config.yaml
n_layer: 9
d_model: 384
n_experts: 96
experts_per_token: 3
d_expert: 96
d_shared_expert: 128
activation: "swiglu"
moe_layers: [2, 3, 4, 5, 6, 7, 8]
router_score: "softmax"
normalize_top_k: true
routed_scale: 1.0
balance_loss: 0.00238
balance_bias: true
router_cosine_scale: 14.0
init_std_router: 0.00666
lr_router: 0.000886
vocab_size: 32768
norm: "rmsnorm"
norm_eps: 1e-05
tie_embeddings: false
optimizer: "adamw"
lr: 0.000973
beta1: 0.9
beta2: 0.99
grad_clip: 1.0
batch_tokens: 65536
seq_len: 512
train_tokens: 506100000
steps: 7723
dataset: "wikipedia_en"
Below are experts of layer 6 (counted from 0) of a mixture-of-experts language model. Rows are named router (the router's row for the expert), gate (a neuron's input weights, with its number), up (a neuron's input weights, with its number) and show model dimensions 320-383. Each number is 500 + 25 x the weight over its row's rms, rounded and kept within 0 to 999. Numbers have three digits each.
After each expert's rows: a language model's description of what the expert responds to; "mostly gets" lists some tokens that are sent to it at least half of the time. This comes from a sample of Wikipedia text that the model never trained on.

# expert 6
router:521515489498481510449504543505518540473514505484532505507458496498469526495484505532495507456513511518469430501473486568474509485513478479502495480514509480497519515469540538516437505477503501
gate0:463506468575507510500519494469475517498508517476476513502506443516477519502476470478545475490534504538514456509491448501473491470489492487463464501477523495525466533510515535484537517525540482
up0:492487524434517501496469541532520502535514502505548516506501542521475504520539531525469504475473528445482523497519532533522521558495493513533534545514505495476515481504500480508492503479479511
gate1:524464537492483446494569502503499495510492467547497464510549497508499504523515481456480534525472502491512543522478516479533472510509521499505542512500506498478501465504477510544492481478549462
up1:470540534506507522489492522509469474474478510459522562476478439516524473470512477455461460520494446494488505458525495503510493489474496532481482534483469521494504501533498501479537538485505550
gate2:498535486511507514516521523469515509535551522524493514476481482478499474502515419477532506539477486487498522441561530454518487508517465498530465494513509546535506465572504439480587490467478553
up2:533532523515510535478505502474527498481504483470519496547502489504491486469511454517507501518474493474481495513520475493520508516488485515523532460519510500489464520514517462461524540469494480
gate3:539496551501482472504513494514488484479544523541487478508479510459516540519500514468476538533534494505532491540481536489480507524477486479514540486459484474490561514487483511529474565460515457
up3:527560514511485464479495511459459492509511517505523476539447531494488555481515520493465535485521475527492465521470475516446533505483463473496539476493478464525532522464523498529477557480496470
gate4:536478501525499502489523523498499529531522506515498503539537500491504542511493538507471481495556526506488457490455503542464479477536519519486483492477515501523517486501518513561484500523475453
up4:526477496497494532501536472507514543504526528525474474511554500503490539496471544531493468499582550503479467500465514520486494474549510501488539500508498507499496500514499513566475506491472414
gate5:505551480457515475462484506501509466519499497448534513503469479513490464481509473492505491498496465501476495507479493514525475452504501501508472496504517459535449517475473499494565532511464526
up5:541479513499525475510507509484433501533461475497479470503538496543503485477519551480481521468476507514536562505505517485489517570502507465486481504482541508491516508537508501507481463500531493
gate6:543489434524457460490485495487478493519508480506517460524484500485529474445486508497506518520481481527492501496508526514557580491487504500512426490516520508522486498514503497523474504529450510
up6:497505505508510511479528505485495500451488474462470499514482528490475517522510497536516505522519552476506523474464485498461451499494496496501548535496504541480531526467505475501523499469500489
gate7:526510451469513469492504495513446511463511519492515519532475533454488533499547511507493515479449498506505462524495491546477532486534478506463492494473530516554505534437537476529484485497493528
up7:544466504457480511493504453526487527533540495491474493507480497466470534509514502593535513485526506552503471488510509519546456493505509504539531525455563479500487523469501449512492484501490466
gate8:518498495511489472484507480489486517468487513494501471513488477516477495508518510511467529531500518503545489547481513485539513510502478503474490515504517455494515483488534482498500468495531441
up8:528484476536487509492447481520474491498461472478507500501520535482508470460502471477526523507492491518484503523518487482453564503488489461474492488493499505516566538528525530543494520434527499
gate9:498477534482495489527501481487535470518520507483507471452508496527516503535533486475493492518535472510495511460490531506456542484455488496530551490470444471497492527541464519537534504568478467
up9:486522509498497474493537507505470483463484536495525504470476514544486501482514448477469554479460527513498532469513484491494519500506495488534461489502471522492485521521491518504534505525432522
gate10:456508495526531482516524510500516502558487533509488515497515515510542493521507496509529483513506462484504521485517504483545480525467484501514522505514489491486456491522499484470533543460511512
up10:470521506506512512455498522501528560520506512498547510498485517523505519461520502509511504488485487504447476509500446535503483523503482477505505476533491495482480510486542465471484518485479504
gate11:477473516554481480506498560523486494449513555520482521549528453529531508534478496492448526515525483483502490485472515499529487516485510516505524470516489485473470500492479502480521522468517513
up11:485499505496498480506513477499470492577491471505525501476492503501510520480517531476521467511510519478488513505526517522493526501527449500561494512481503527554513502492518519536472454500448513
gate12:495541478522455493490484488495490476557510512525503527507468491518504501493519459517504465436445486508497497503481513503491499534494490485462477492540499500501457483488524455515496507525497512
up12:516498465508511487500447505515510524476541492492496501525498538487495516478545481504491497503502511488515495503476493492470533474503488476472486466524462530526486505485513503513496498527532477
gate13:522469520471514501509496534537542505461508523507491472497513491503508474505447522545520574540520491544527500503515486523439464483509504469521499520513505544465584465469495524490492418483512460
up13:436491496533465504508490450496468503547531473501498473492551489471500510545502475471483428541510494498524491508539556492555482531495527534481486495471459481525458501528461539509469533540497492
gate14:472487488446503476510516512488515481490512446515484458528526479538485497524481512504517460485507499477502507483524510506549476506497502547482544511525520529487461493487517487541473426525519479
up14:512521485455457482498480510487544475504480441487526455536513513465458562453479492477542526487493483519502499531499457511527503513506502526490484474533520526499488523465489483507484494522523483
Description: Commas ending an introductory phrase or separating clauses and list items, e.g. after a date or a subject, plus although and while.
mostly gets: "\",", ",\"", ",", " although", " Although", "\"),"

# expert 57
router:465503485488488502511505486519498486477490495502477492549502505482501536458460504533532517533523452476491436510476465460504511490505516508491475469486543497461465494505562432515504545481540491
gate0:519498519476503477474504458506513479522500499489507523521513503516435536508485514540514480500493462478438511494489494490528500549498514479488506455544475483469504529484479504498465502501493506
up0:471499472501497493484517502504528537509508480467489525477522519508480535504527483534485504525495510454507482471487491484485467463508548540505510515500492494484514470561490496512520580536491457
gate1:501507453466516523490501494550552488514518526487473517545501495472485524487507498494483449463466502511495502517495490501536502498487546488525524464475495543531512491516509473532489460460533459
up1:471523488537455508534531500493493458482496502517533510512440535472491482495480502444486512494544508505549501553505501522545491498458495501500541501488491504505497497500520467497485480492465533
gate2:504509503468480497493499488519515497503500501511519542492492473523486500514481531545464436495523463465530503539476497477488497515500453516488523523497514511480454535483516468517474487531519536
up2:507456505518508493512514542520510553495485517490479484474513498495511487508527506467512538476504524528500492485534553532486497486516536488466467506521479511524519451505466525488521444465518494
gate3:529464515502464534525457525473505498522503521492532541552538518491503500502520497475518499476542475508510486518530523487524500534506522519466450542506492469428504550542469483504534517512512491
up3:540506509530470519490458502509500476485487522528490551551538555478526527467519493537520501516508476491518509514515476501482493525474497506479458514535533465447512501515477493533514523491507499
gate4:497467496418498503548485461472519503482512522497504510438556476485489485506481519530515481444524535518468525512490513541492510491525542502500457491403496471512517510466465495501488503511486470
up4:486475485525498479512492498504526431499474545534500533509466514491483499514512522500537476497519485524494499536478463519503501513470510473487543518499492495488510548478511515463469479460498468
gate5:505484466437516543537535448489501456554517500504522512493485503476459488501503549514537455496497451480479512482433488515529468493495482514501502460494508523494516546500478538448482464470549474
up5:520450482472515540494504504487496528484454504483495481495506532537441489484516525483491522497506522515535486458498509499500502492516501504494471489491491481500490484498485472518480493508551507
gate6:509530486499502468462504513474499450462519461508485524537497518510514532450471484514465503531483491504464485485537467503514565512471486479527528456561524494486473531497498487502506501460519441
up6:482529519506505498488511520518477494472484504503544539499469496551497537521509471497496482489537507478464523498525462521499525506442468516514454485558500491495532532466509503488495540492448510
gate7:491514517540526506516487498485504512492496462547519528478483508507499482527483517565525507502494541539496512474495516505523544483557478516474479502496472498511484507462481488481470432432510490
up7:466510506529488499481496432480487496514501474550492487515525466503528495517510516498507503482537472496489496496497538471505518519443485530519493540515513510495506479514516513506488479479456523
gate8:559505478484460469505475517533515527473531536515576524502492509551518537479472500520541487502502527487449528489497491507532490502461528497496477503546513508504496489514495526502501471470543502
up8:534540461510489444448473515515520500454493532538529499548501477505524526486464473538536514540503514523491474509484501540488560496460501480550502451496530520501501486512514454545504497487541480
gate9:534466528480521524516494471543507495473506465559523473482515490455514516515503510542538469505499503480491494497484547519494507495517504543477520500503507550493497515518466508517537491496496510
up9:520477491437559519478508469481491482498503444528531471467495506439521510491518490552535507490525501477481470518470479457474462517463513483504498499491522525459499523526516495488543495471529491
gate10:516504484523468503530475505447527483477474508481497492471471469516485492480446473491512432458509534470514529536513514473532501487504544502517509481581494498517513509509486492496486501441506508
up10:541483536472481507548500489514546537482502522482475502489541527521506521492471488491518450502496496466514478493518542476499453485517499539519511490492464503483506469540494483516503522520524491
gate11:519529488505475482488469482489472542515497506456479556526474481508504494520514484512476502457499526518487506531499461534437510505504422505486474477448529544502525522492526495499495469475489507
up11:526524522538489436458456497536489529477498517479474524552487490506492499503518460543498525480487516498487484522474485525472470469514495494484509483480514480540527527487537487530515471514522533
gate12:473498504510499487527441492518514515492489468490552501450496508498477517502453535472499470506453515508513522468482515498564488472489514525529476510531492480535494510482517496493476481497512484
up12:483530473497422473506498508495513499510521464497499522463475454482490484516514520509461551530442530516512514551495552507518500462515518480455479497497490487509493484488506523475490475483490503
gate13:473511497447461520503518478485520445505474511499516515494462512486467491544491508488531496465534490514543517480497488494546507473522506554487507495481486464526513505456520493505500519480474486
up13:506548507441557476507532496513496484492513548502467511467456537471552525509499509489520536493471520485478508495487541503506520509491445495488510454452509541542515490538496505500530501514471524
gate14:484498521492518524488498532470499473526502467490462512486472472511519468480475483542518523480451470478488526471530528509465495549488468504474512501509474543493504497562447469491446482525547506
up14:500511481512532512510521493514513468514497472507474497511522483491500495491473510524527493515487505506480503488488436470505536545457489465485501505505495517522479493513490478478457486488490450
Description: First letters or syllables of words in names and titles, often foreign or after a quote, e.g. P-ignatelli, Fl-ute, C-alypso, Tr-ue.
mostly gets: " Cab", " Pin", " Av", "isc", " sc", " Gen"

# expert 31
router:465527494517496507539524535447502543528473510478532529476469470497484495490514481493500503536502491487533527515513514528512482507491460479468491497502518540493460482471513521505483487511491515
gate0:504478471489491514515526459530501545522486512509506520490525507516547477515448436502501484469506534494531521506515517441518475535524519487517498519503532500456517530475468512480500518504533463
up0:462518548523519477526496500480500493491506512498494486491435464505527517488488525522539507488467505517541484487508457508475475474471540422454507502494493482532519483509509512480517500487516495
gate1:495528522518495515457480484496503488502509514511524500514494506499524481534469502491482480505492504504479511494525539517510476501551483486523510481503459445492509453519513499522498507482483506
up1:500494500487538509543561539517487519478483524514446494475526503526477494514501476546488482498504531548577545491477477508533522506488543503511529518504550535503533537518544516458493498498484428
gate2:508460497497486511490482477491528535490508470496482517513548504494437516474505533508548519509525494496512490496548495531524513489518466565488537506488488488507560502513477525521513524529479491
up2:510508501473501475501570513535459467501458496538515498507459486483556521507477500559475484447485506551494491491510521509526497490523562497527514538450510501525462494502532488469500514467488468
gate3:458503466500487486535489497481496483527513519487511465497482503497464517483493506531493515510469553507540528486492505519455471493516483475516498542483504498503486536509589492485490508485536497
up3:511534494534470465522526557469488551506510517476521488520501495518451529494509512520455513470532466527485521530509471558499496465478466534519498443543514462506510490539532499559459476516497489
gate4:507496491463476465477465481506495499457495486534543489538558521494458498495478479542449570532519488491509532455508468463520484504553488497482547503457543517488475496514479503536472521499502500
up4:506470500518518535497475507522454425488495497479496496506457475495527529538544510464548488508449507501507465508529527475457457504504525476497466507525511485495476521490513481515489438457523485
gate5:498467468502506485525500519540468518490510501514492479499512496498489513506520476514499497539521555473510513492500472445498476544497530497523474496540516490524480478517505496509496490487513521
up5:522503538487513489488466479482479486507457495514479504450523508496489502480492509531506477462458482516479479482519563547505518496493510490512488496431476456481485506455481520490506506513493465
gate6:560469510478450498493493504486500483520543517497480503542523492493526501472474505508500536515472529519559563447477537468557539506503522493527494504527511500497515496490489472494508469537513504
up6:537467543527485504467492493492498493510486479492480513494528476483481470508494517485485508509481527488519456511497453494565512465487512489530516528487528483466555483501457518502469489519531534
gate7:487451490456523459494449460542496473484511506485498523498541517511510474470502468508481535494469546517494539522526513465480519493540520481510499505486453519515541489513513462487504550487493506
up7:497513490488481447523487511479491529533491498523537512536467507494521457526499503514509483535489481510507529512552539485476510510454495486492492501519538490499535491487531465482535414544531479
gate8:543478509515542493550519491517503506537504508512506490452491514501485549474445491505532516464511458533447521465467508490497495500505492511550518501519482440495537517535463494516480512479495474
up8:507486510471461492473532511496496459516470486501510499490493525489511485504491492430505526497514477507500513493489519529522493544520502569541508495517489525547480524458453524458474508488501534
gate9:477496525491535496551539508505486529503478528519525495507463490531479514538522509515493503547537485552471512492475474525490493482491503513524505539507474518475525536494512502478479495482514469
up9:488517459529513524464483451505501507469485473479474525550538499503476482477464508526500488478455520461494480478478529504521527455500474464515466476484484503526483457503529466498555500529489486
gate10:513493498491531508476474518498479517516533512431520549491461479461529503528513503523489497523494512508515527463524508443495486496502511482519464468519507524476494520471422515496522554469467507
up10:523521493508502484492476520469516521501521508442482510492467535491517529532536531482484491527480511489520523411492498504501509472490499481486492453523515512518529508448447534523526530502512506
gate11:481495475504465515524506465499478540500587486491479503457500489496481464456464499509501477472470523510524494468520514478494546462511514480530473529488477472498484449514495479483515514498493470
up11:488493545484529503537506508485495494504479528513547497503554505476504482491490473414481483527511509483522489485501520521527433486551549505488489522488516480462486467506471485522503525525508505
gate12:525476500569466507525473507504484450513489486485504506498520475495503507457471486513513496469476508521506465505527439478457442450524509506520500488517501518504507510502511459509516518510506464
up12:444537516518503482504525519496522509496504514518523495499527436487504527529517480524535484484522485479550434494483508511499519537481528529496495504530467519498496482553525466507465486530513459
gate13:509506537482516510486443552533502485516499523470527523462498519530479491479516491463476537488470484506570508542486472485472468475492436500470534494528475506537508504492497530514510467503490509
up13:496481509491497495504483501475464506485505474529539501507483547531507494466518510469506530554477533496523539529478472505516454505525497496500528512522534483478502521526486525523524463503477491
gate14:513447539451478476500517423512483501475512527530451514477520533463565489552462495520471485498494522524501537478473517515512535502557550487538529531521507519533496514492480471468493506489544493
up14:496525504540472507515504481517503502492438502499515529485468513517498514508455510506500515523467530495496442494510475491527493514493482518459530504479539528510529498484493500510523460472463509
Description: Word pieces and letters closing acronyms, foreign names, codes or institution names, such as RFA, SHODAN, Proton-M, Mobb Deep.
mostly gets: "Lab", "usha", " Exchange", " NW", "ز", " Chicken"

# expert 59
router:509461491461475527472499474516508502502521474491500501498523484469489484505524470522481513504536522529515485509511506576474477528521555526529466487503530487509516474499455482502477509542505470
gate0:457505547510487504479547492505477469483523502526518511499526500509504486503536497507488463482505501497503496505549559511487549504441494482485498497529501509515446500508528485466492491505501503
up0:512524519493504466521441498502483493485516506514512538509485472493477485505489497451534480481477543483517485496533487491497503505495537522475490528492526532492532491515512515492505486497509516
gate1:501562501494458498493479528491505514501518500438526424513471513463469511452471507539511508501502474526475505503513477532490533549471520492529514498518485505511500534512480471518481513512500477
up1:496525489506460561488507451500442460446499510533484549527475500490537472543503462509488507530530563479478484494517499509469522506470495483495534496505522512542504557506515479485527492541528514
gate2:505468479484509497507531510523531492510533543520464506524496512488500500545503480487496463502499544514522503496496509526547488519520471499525509468531502500490513523476523502508512467541478498
up2:524500496490506486482486491501494496544514508491516533496481500463526517500531480468503481516541501505503515483495496483481494582565544536495521464506526507511515553478497519446531551519460523
gate3:513509472526470482492484447504507457440484526490505494493506517500519466485474504475504512531491496466512502496516452473480538502470490459501500498523513490484545510542514513503510497488524424
up3:452459526518527516520541545513487531520516515487506469530521461526491483502512557498527444496481478531495476491526565490527496459511517509504501463505481470545472453486519495528454504497477511
gate4:511538493489506489496510491503494506503492528503498465505502456484459500518521480520478501513488523523503497488490427521487519542494532510540513565490489472443532549492487461462511533553534454
up4:489499465467493466501490512529509505538504477480507488481513500498485513489529529492475538528489531545535484521492493504463497535520500516507516525495459529456521523481515513494496552512522510
gate5:479490526492512489516507511510506498469468469480532485524525513541515472463515496495485499525465535542504534481492521508491550513480547521555523453469491517527464467536496484493531509489509469
up5:518543510509463474486499496493477502540540509512524478518462462491484513526518491521485521456475497544473477466485489520516502501460514529482472509503518555527533543520556532512505494528473494
gate6:482473500519459514493455505497482524529500457463499464522485507535496519461544511481483504498486471529509517496489493504501498508520464493489483502535475496550470487514493492545460499456548531
up6:514505509470488517479493515490516502521507513517515473475463478491463486481516537530508524505463524518474503508455441507485455488544517468465448533476490494491487475504529468544450497460474459
gate7:500525485482466509500496483501557527503474465512505481505493493456531517527477488518530492465508499458514527498525502498480501569528482533490509493511487507466487518520487498526535471538494488
up7:492486493494522511472474522495492482446468489538491509534489490514508518499507535481484484471512487534490481477488503502487480475472507492521531490499508436479497471514512463468460513514520489
gate8:508547483446505502460499517546503526484538449504484503461531509519467507501511467527489529521552505522507516477491538516468471506488574540491490494474489516534485482495451521448481530581539438
up8:485489467490490502495500490467499512528508471503461508569526520534515479501506502468495523462500523492468494506492519520500504538505459467481532487552539497528442504524487446513491501473425500
gate9:542506455472508499505497496473470483503546529519479494487468543531474519530484493539503518522497533495513515522505511521433488503529453506513511510505494541498516509440505468484511503527507481
up9:560509553517500481509484495461518472443461499483502454484515478491448489462513463498480503464489469489453528498507465494497498449496517470471433520487542539522514495487496491484478438519492481
gate10:524517502508495497493486494459494462498474491529517496508520530528497512525496508502518473500504473536511515488496479492494508522516506507530520527482494514546504517496471544525526473468498455
up10:513503467508473478500511504461463545481516469489492463517528498498517535527536505517472514543548461543446505518489447498478442518490561507517515495498484501463527540472476475478510508502494517
gate11:482513502482478496503465481512519493490508507542499512444514487516478477511482484496473515502487494514527505507483485486452526504474519504474534497472503497498544461533510553515524565521479560
up11:531491491511486494494523518511493518521476476482513496509469529440501514465530522509532501491465501503481517527516570482498512478524453525501502483535497508522443491483472491524507490456510533
gate12:484515518489471500522490494516486484483478499492507467543465495504504531533504485505463529509498481472477502512502519526506510506437520539524492501501468540477502497471513515486452502502488489
up12:476500547494512526464475521510516478470518512490503479556500511480492523516512503495475498538491503474497502517495513549488476519493530531546522489489498485485511512431473504458480476504515485
gate13:449526473482472487483476534493477490486517499505531552506467533538514502470466502473468534463458485532531483525525514519511516518495489488472547452520476488543496515487511518485485506454491481
up13:518512479507514503504454499494508475464527528504471519506460463469485499477518524507509506496508512526472506482503498494515521507486482449523501477478513494544480507492490477504481489517514541
gate14:482549537496492504483447501514516476510486489490502458538498508489482546433477512460517505504499447516516504474444498530570519508499490520472481484529491479521476526502530490504481517517506454
up14:498501484496472553498525484481508508555481497483492490473506488476515478492513539513509499511498479492515524540517501506500538476533506549521493450516469536498517556523492517476480489521495461
Description: Commas between a place and its larger region (Doha, Qatar; Auckland, New Zealand), plus region words like United, Greater, eastern.
mostly gets: " Greater", " eastern", " southern", " birth", " Upper", ")},"

# expert 15
router:545509504474491472508489497504525513530490503470461506499488493490480496489528414486502487491562494514507566521461503492493534476474464468533518500510531471497465490516546486493568520470474520
gate0:517472533514474481499471497487502483464541508465483527548508502522497517534502510511442546520448487509515490497477524494536498474471499489479482486498519515518531473504507530519461519434505510
up0:481483529521511485542507502511532518535530492495482492504528508515494499538538501496448517535507486512482503480487548510505497505484490539482478499505483481504507507486523535496444540485522470
gate1:486492504507510495525474487490509492467534539500471485453505471526511501504475482478494504502494481518523515463497478515534464503515503515557492535509506498491478518488508491542531479516493523
up1:495515507456513511481428490493500498490540497458490510527489503505512516512532508475498495504514490524472494519476522495505516555467461504533509484480486493508536494517525478490479488488513486
gate2:498521496505481507488454477536531523499521551484530506504497484512502473509511505488531551489499481509508478552476524503491563518508475475511512513533489493515492464510491496528504495478529505
up2:496531486505511463501496457496488522492486488485518513546495483496518499477476505484514519465500515483504515503535456525466540476492487526539504482465537512512505493520514454505492536564478515
gate3:497512458507507519494537485537440482484526467520491531485449445497491506524521495484465506522506522477480480513497492472457518498451480488507462510472519476531488489483543545543490493494488476
up3:501543478519500509488482490523495523460517471471475521495480520523489488521479502512500452480467527482496498452546484482476458452496481521502512512476493490530483503524517440478502515464499492
gate4:506514529455497484457536461459486511511468524487532500522451461535483485510516498510529508519529514504510493479560524508497509440530481503471493498489561454564513486524511513573505517485530542
up4:567464497526496503465512472455511496518496505466485489519475490458498462455510484553538507538532500510518484508544505529511516465516524487472515529488538472545517478526508499519515525482523528
gate5:514518515485479448502503456480493439531498502480511552476501492511493514509515513474550528498468521533507522447473503478517498513496503481511514496485520489502528504492499482491485505507437535
up5:505596497503506504503500505500502470489496526485487511471484513530474486536511492468529502470507496521450524460478461513476464509493481481486511519490479517540490503506534521494538488522452492
gate6:529516510508490445492491503507503551524506527472489501496480509514529534442490503527489544419505541500500484534465521528539531474481501484472490450509516514469497517477503459543514528511510508
up6:479473480503500463503450470538496484498478454484512529444503571539493526486499489506512488514448503513479480505491452475487499492498514491486506498512498532459504476492507483451487531506471503
gate7:508513485520474508487485541533491454485464502478498499511519538489473507553517459491460483509457495548503490494521497491475456470493502495501512538531475507507528517488537496490505469441483501
up7:510532513533516492504484524514539544500476512449526483459507475486492470492526466508491493501465495540487512524511471499452498488500465497482481503547470514544528507526539518514522515449508524
gate8:490499522518483494495528462538505498520427501475521494512498471496492476495549487537553510508495518474474498542517516478509520463532508494434501476524531535521507493525492451503528510491515532
up8:438474501499494492530437493492488458532486518492494533459517491484498475502506483533499455500485555483458550480541522439516509547501545493519520487557445487481479537511479503437507510524514493
gate9:496490530481549491538470447511527472533462525480438476429477504566475484512495487488549501494493474558477502478492483523507497503484502476519508525551484528473504512522502467471493508497488502
up9:475510527518521504560505469529537467536516499477476485449456492496491522493530491454532476500557476540497485498477532536471514522473491463472513558557446514507471540516520498466524500503497513
gate10:493515503524515499483506524538517545571516485468532484517508510465545545491493483529519478503530510514525520497513521510501494506518543514524492499533526539476487527495478487471510501499515549
up10:497533509487505454460551505495500479516472510467481479474489527507530510501506490508512531509503490490524531477482488481534526481482509477483524505476536517484484556506508457501502500531530516
gate11:473474490546532522492476504442517469456496503491501516492461495496476446543458503537483498507498517512510506464557472482554487491457493514529526518478511488534487490482492478475507486487466487
up11:520526486508532553503513529493474485488465495475473515463498511498468467485478493494530495514522509512506502480488451487516491513456487441523503512489485472472495493497529480472516525457470469
gate12:494522554499509482476497478473511495481458477519499500475497505549481498491477502457537559476488487520514501507515478496508531522493481523494516515535533513571501447476490506509505519498467504
up12:521505472492480530515463511482507493484538512526513469517481513478499472503504513519494497473531481472503503492495537552481503485450481480524502512502453504489457493557495506532516528505472487
gate13:516502512498481479467494516512493481521541492510557536499505473502500483503544522478470544526496538456529510503497482533505533494531483476526512508517530485500479494558483576559481489514502533
up13:523492488534523491513594469502516490507496499517501545485468478507520496529502490489544519492525490499465474526475514527486481506493502480502505498532492527517473464441484504483514526525506530
gate14:497494487543478487527471496486544471499510552503520533551482502487489504505451528504479500460464443467460471523491502506498499506466486520556524504489486539543499506474510459530456499495488506
up14:525519504440542514431527483538486486533467468509451465486521506517518480484493489468538518481450524468491525507487486520512503543550486490505505500484555493479507469545483510474549496485508483
Description: Mostly the and of, especially of in one of, many of, three of, plus the at sentence starts and after prepositions.
mostly gets: " among", "The", " entire", " The", " Its", " the"

# expert 53
router:509487546502479437473509487503490487505490539512502516576542482471518460515492516523493533525489478462507421509515531494482575505488527526551508454496497495492492464514510492546480476502524504
gate0:509499529520494507471484478530505527537516536515479468489521519482483495476506509492504503491483506487488498474501486497515505549486517515475496545511482492515520527517548526470524487481522482
up0:504489459483518504514488553504504484486473492460545512449466496517454542542435511514480471484500521501506511548518489487500459464533469508521497527496470521465511509473438494512458501502481551
gate1:463490518531544552519543507492466471517444537528512461452496496485514495536499505488533537475525489481474522492468497495497502516514513537501538458526475516535493511511493481529468450499481460
up1:480489541487521528515510528487488464517459511555511448447503494497508461534491483459493511515518506457491480487497505511513482514510518476504530464525474513531475480465510491508472466496475470
gate2:514471500495543454526473508510511460494503557531494482510545496546516472547503493514503498483516509499530489501471455495502492550527525457524494514534519496479494525495512514528501456519472492
up2:510497502490497513475530494442472504517490508476464480499521503502521503470470517537485502497477515519481481513493469497529460487476530504499515490463492454510502487491560517497495512469491491
gate3:488502491486482516449484481522520495495495522495503488517498513490510504519500476506510481498484521513468482466485457519495474541472539510484497504483484479482461467463504474498485467511522492
up3:520501516513484542532503490458502507506492490499491507489490456558534492522533517464496494524464526495523522464474451473516498503510484509478522508494529486482497518523482496491494480477488500
gate4:451530545464538474479472498513483434530479507486514507543487493536534513494484481454515493506492492466532484499502512517499516463521470492489514481507470483491506469578502506486522516534502522
up4:436524516492566493494470488496487466525530496517527548506462512501499501525506522459462510475507510517513488461544528503485473498515468481526527549544473515432499482540551492520494486528470500
gate5:495498434517502487482527498493499544475530505535522522509500524475510487466502490521519495505476518537471483480475469514493497484497481480511520478508473513525511446520511491503499497457514534
up5:434532432459485473492496519502459526514545471507507542471498533491482489489509477487509502499483520471513518536462538444492537503515510464457479446518521522476498483545486495487517500498487522
gate6:512500508502488490495489518504532489524495553529516499505530473510461479525523514470494520470498546505440482495496501495516525488487506484492484471547507463538500469496467520500509493530520538
up6:516509484492467524470468501521476485505485540498499495495483501477515482488515513529490498509511496511510497523545486524481477505456508466458486507513478522489496471502493528489496523468484485
gate7:538507516496519434502541524534477519505513491492517528529498534511483520532483494519499528494504506503493489489480509476497523470468502547525467493481564500529526479501503491507505515509475509
up7:503475513494563493484500483476510486530489505523546495494503498516484476484501533536487542504532503462477492496481485456492536494421511502459500469495525463540481465536489529492480497476495539
gate8:508490520517556491499506485493493455498520515468535458487521506466475511501535515498509500487512508521510487501505481500495494556506494505462511477511496521489508513497503526517512494508494491
up8:510470470473483466552430483464539512521511536526536510507493532508498500473533487457505491524512473478529506493448509512501499469521469506513549511496501512514487510496532522497451473509498508
gate9:516456506476465456538467539521474457513521505469493488470543459508491494518513466505434480483469498485511517514524529490507447489537531540500522513462509497517530506498469480501499509493486492
up9:504492521455491504503504539505484450500507515496517537510505500509504492497554397487440513500444492482539511520524536468482456502518520494507546534486527479517526503518498513547485515481465504
gate10:499496478488538479519509489535493494505484474529497492544563535487481517527506463549517528497527513464544518507490489492508496510469539541482481488528526457536517485519507493523510491529492541
up10:490517460536527474529513527484491507483526527496461495517492515483527486525483498523499482472518525474456505500449490464512534484525501490481480464495514479489480483482530505523469486474514515
gate11:483478565515472486490473502513519468506493520489516501536532465532507505505505514506452532509491505480522466527562499500503463552512470540484527477483510469552485492507473491483442498526531500
up11:499503481525517477487554513524486471522507524464500482435508484437529490535497468524526477501528520529491515528510479561485503495498494543524519563533512512471469550499504512500520478475439465
gate12:463491465478515480491473541539488509453499520456493507515463490534523506496461470495544527488556510516515462532518534508508487490510534528490499502475475516475490477517495527502502483525508517
up12:495489480498477477479486501513487481425502510484492523540500518502520472487494412527531534519499478508505452514518553484487533519500498487528497466504499483467482467498518497497504461520504509
gate13:505456513496488512535501490554507521477505535532523534505495503532465475509515515518461491476540479488514496485498536485504565514493507509516532494471529509482484510492511504516463501527509535
up13:543466496482519516480489531523488517514464500552515458497477488493501462520478517481476503492547487537517523502496532499487525504526478474465511479498470461520463481504477507473470501474474527
gate14:486443473500463484540511466499450471497561502474501473491532429526528487511509504518500491498502510471536497493511473483514485539502565490489440490482473507502450474490491510507476512495511489
up14:477457509510472476512533488500466504505535484490524505511523470537522479500499512513501476511524491461495479491479497483513540537504551499467477497473485494512463463518495503516474483493482485
Description: Tokens in dates, ages and measurements: age in "at the age of", month names, ordinal suffixes, units like m, ft.
mostly gets: " age", " Phylum", "died", " st", " ft", " Feb"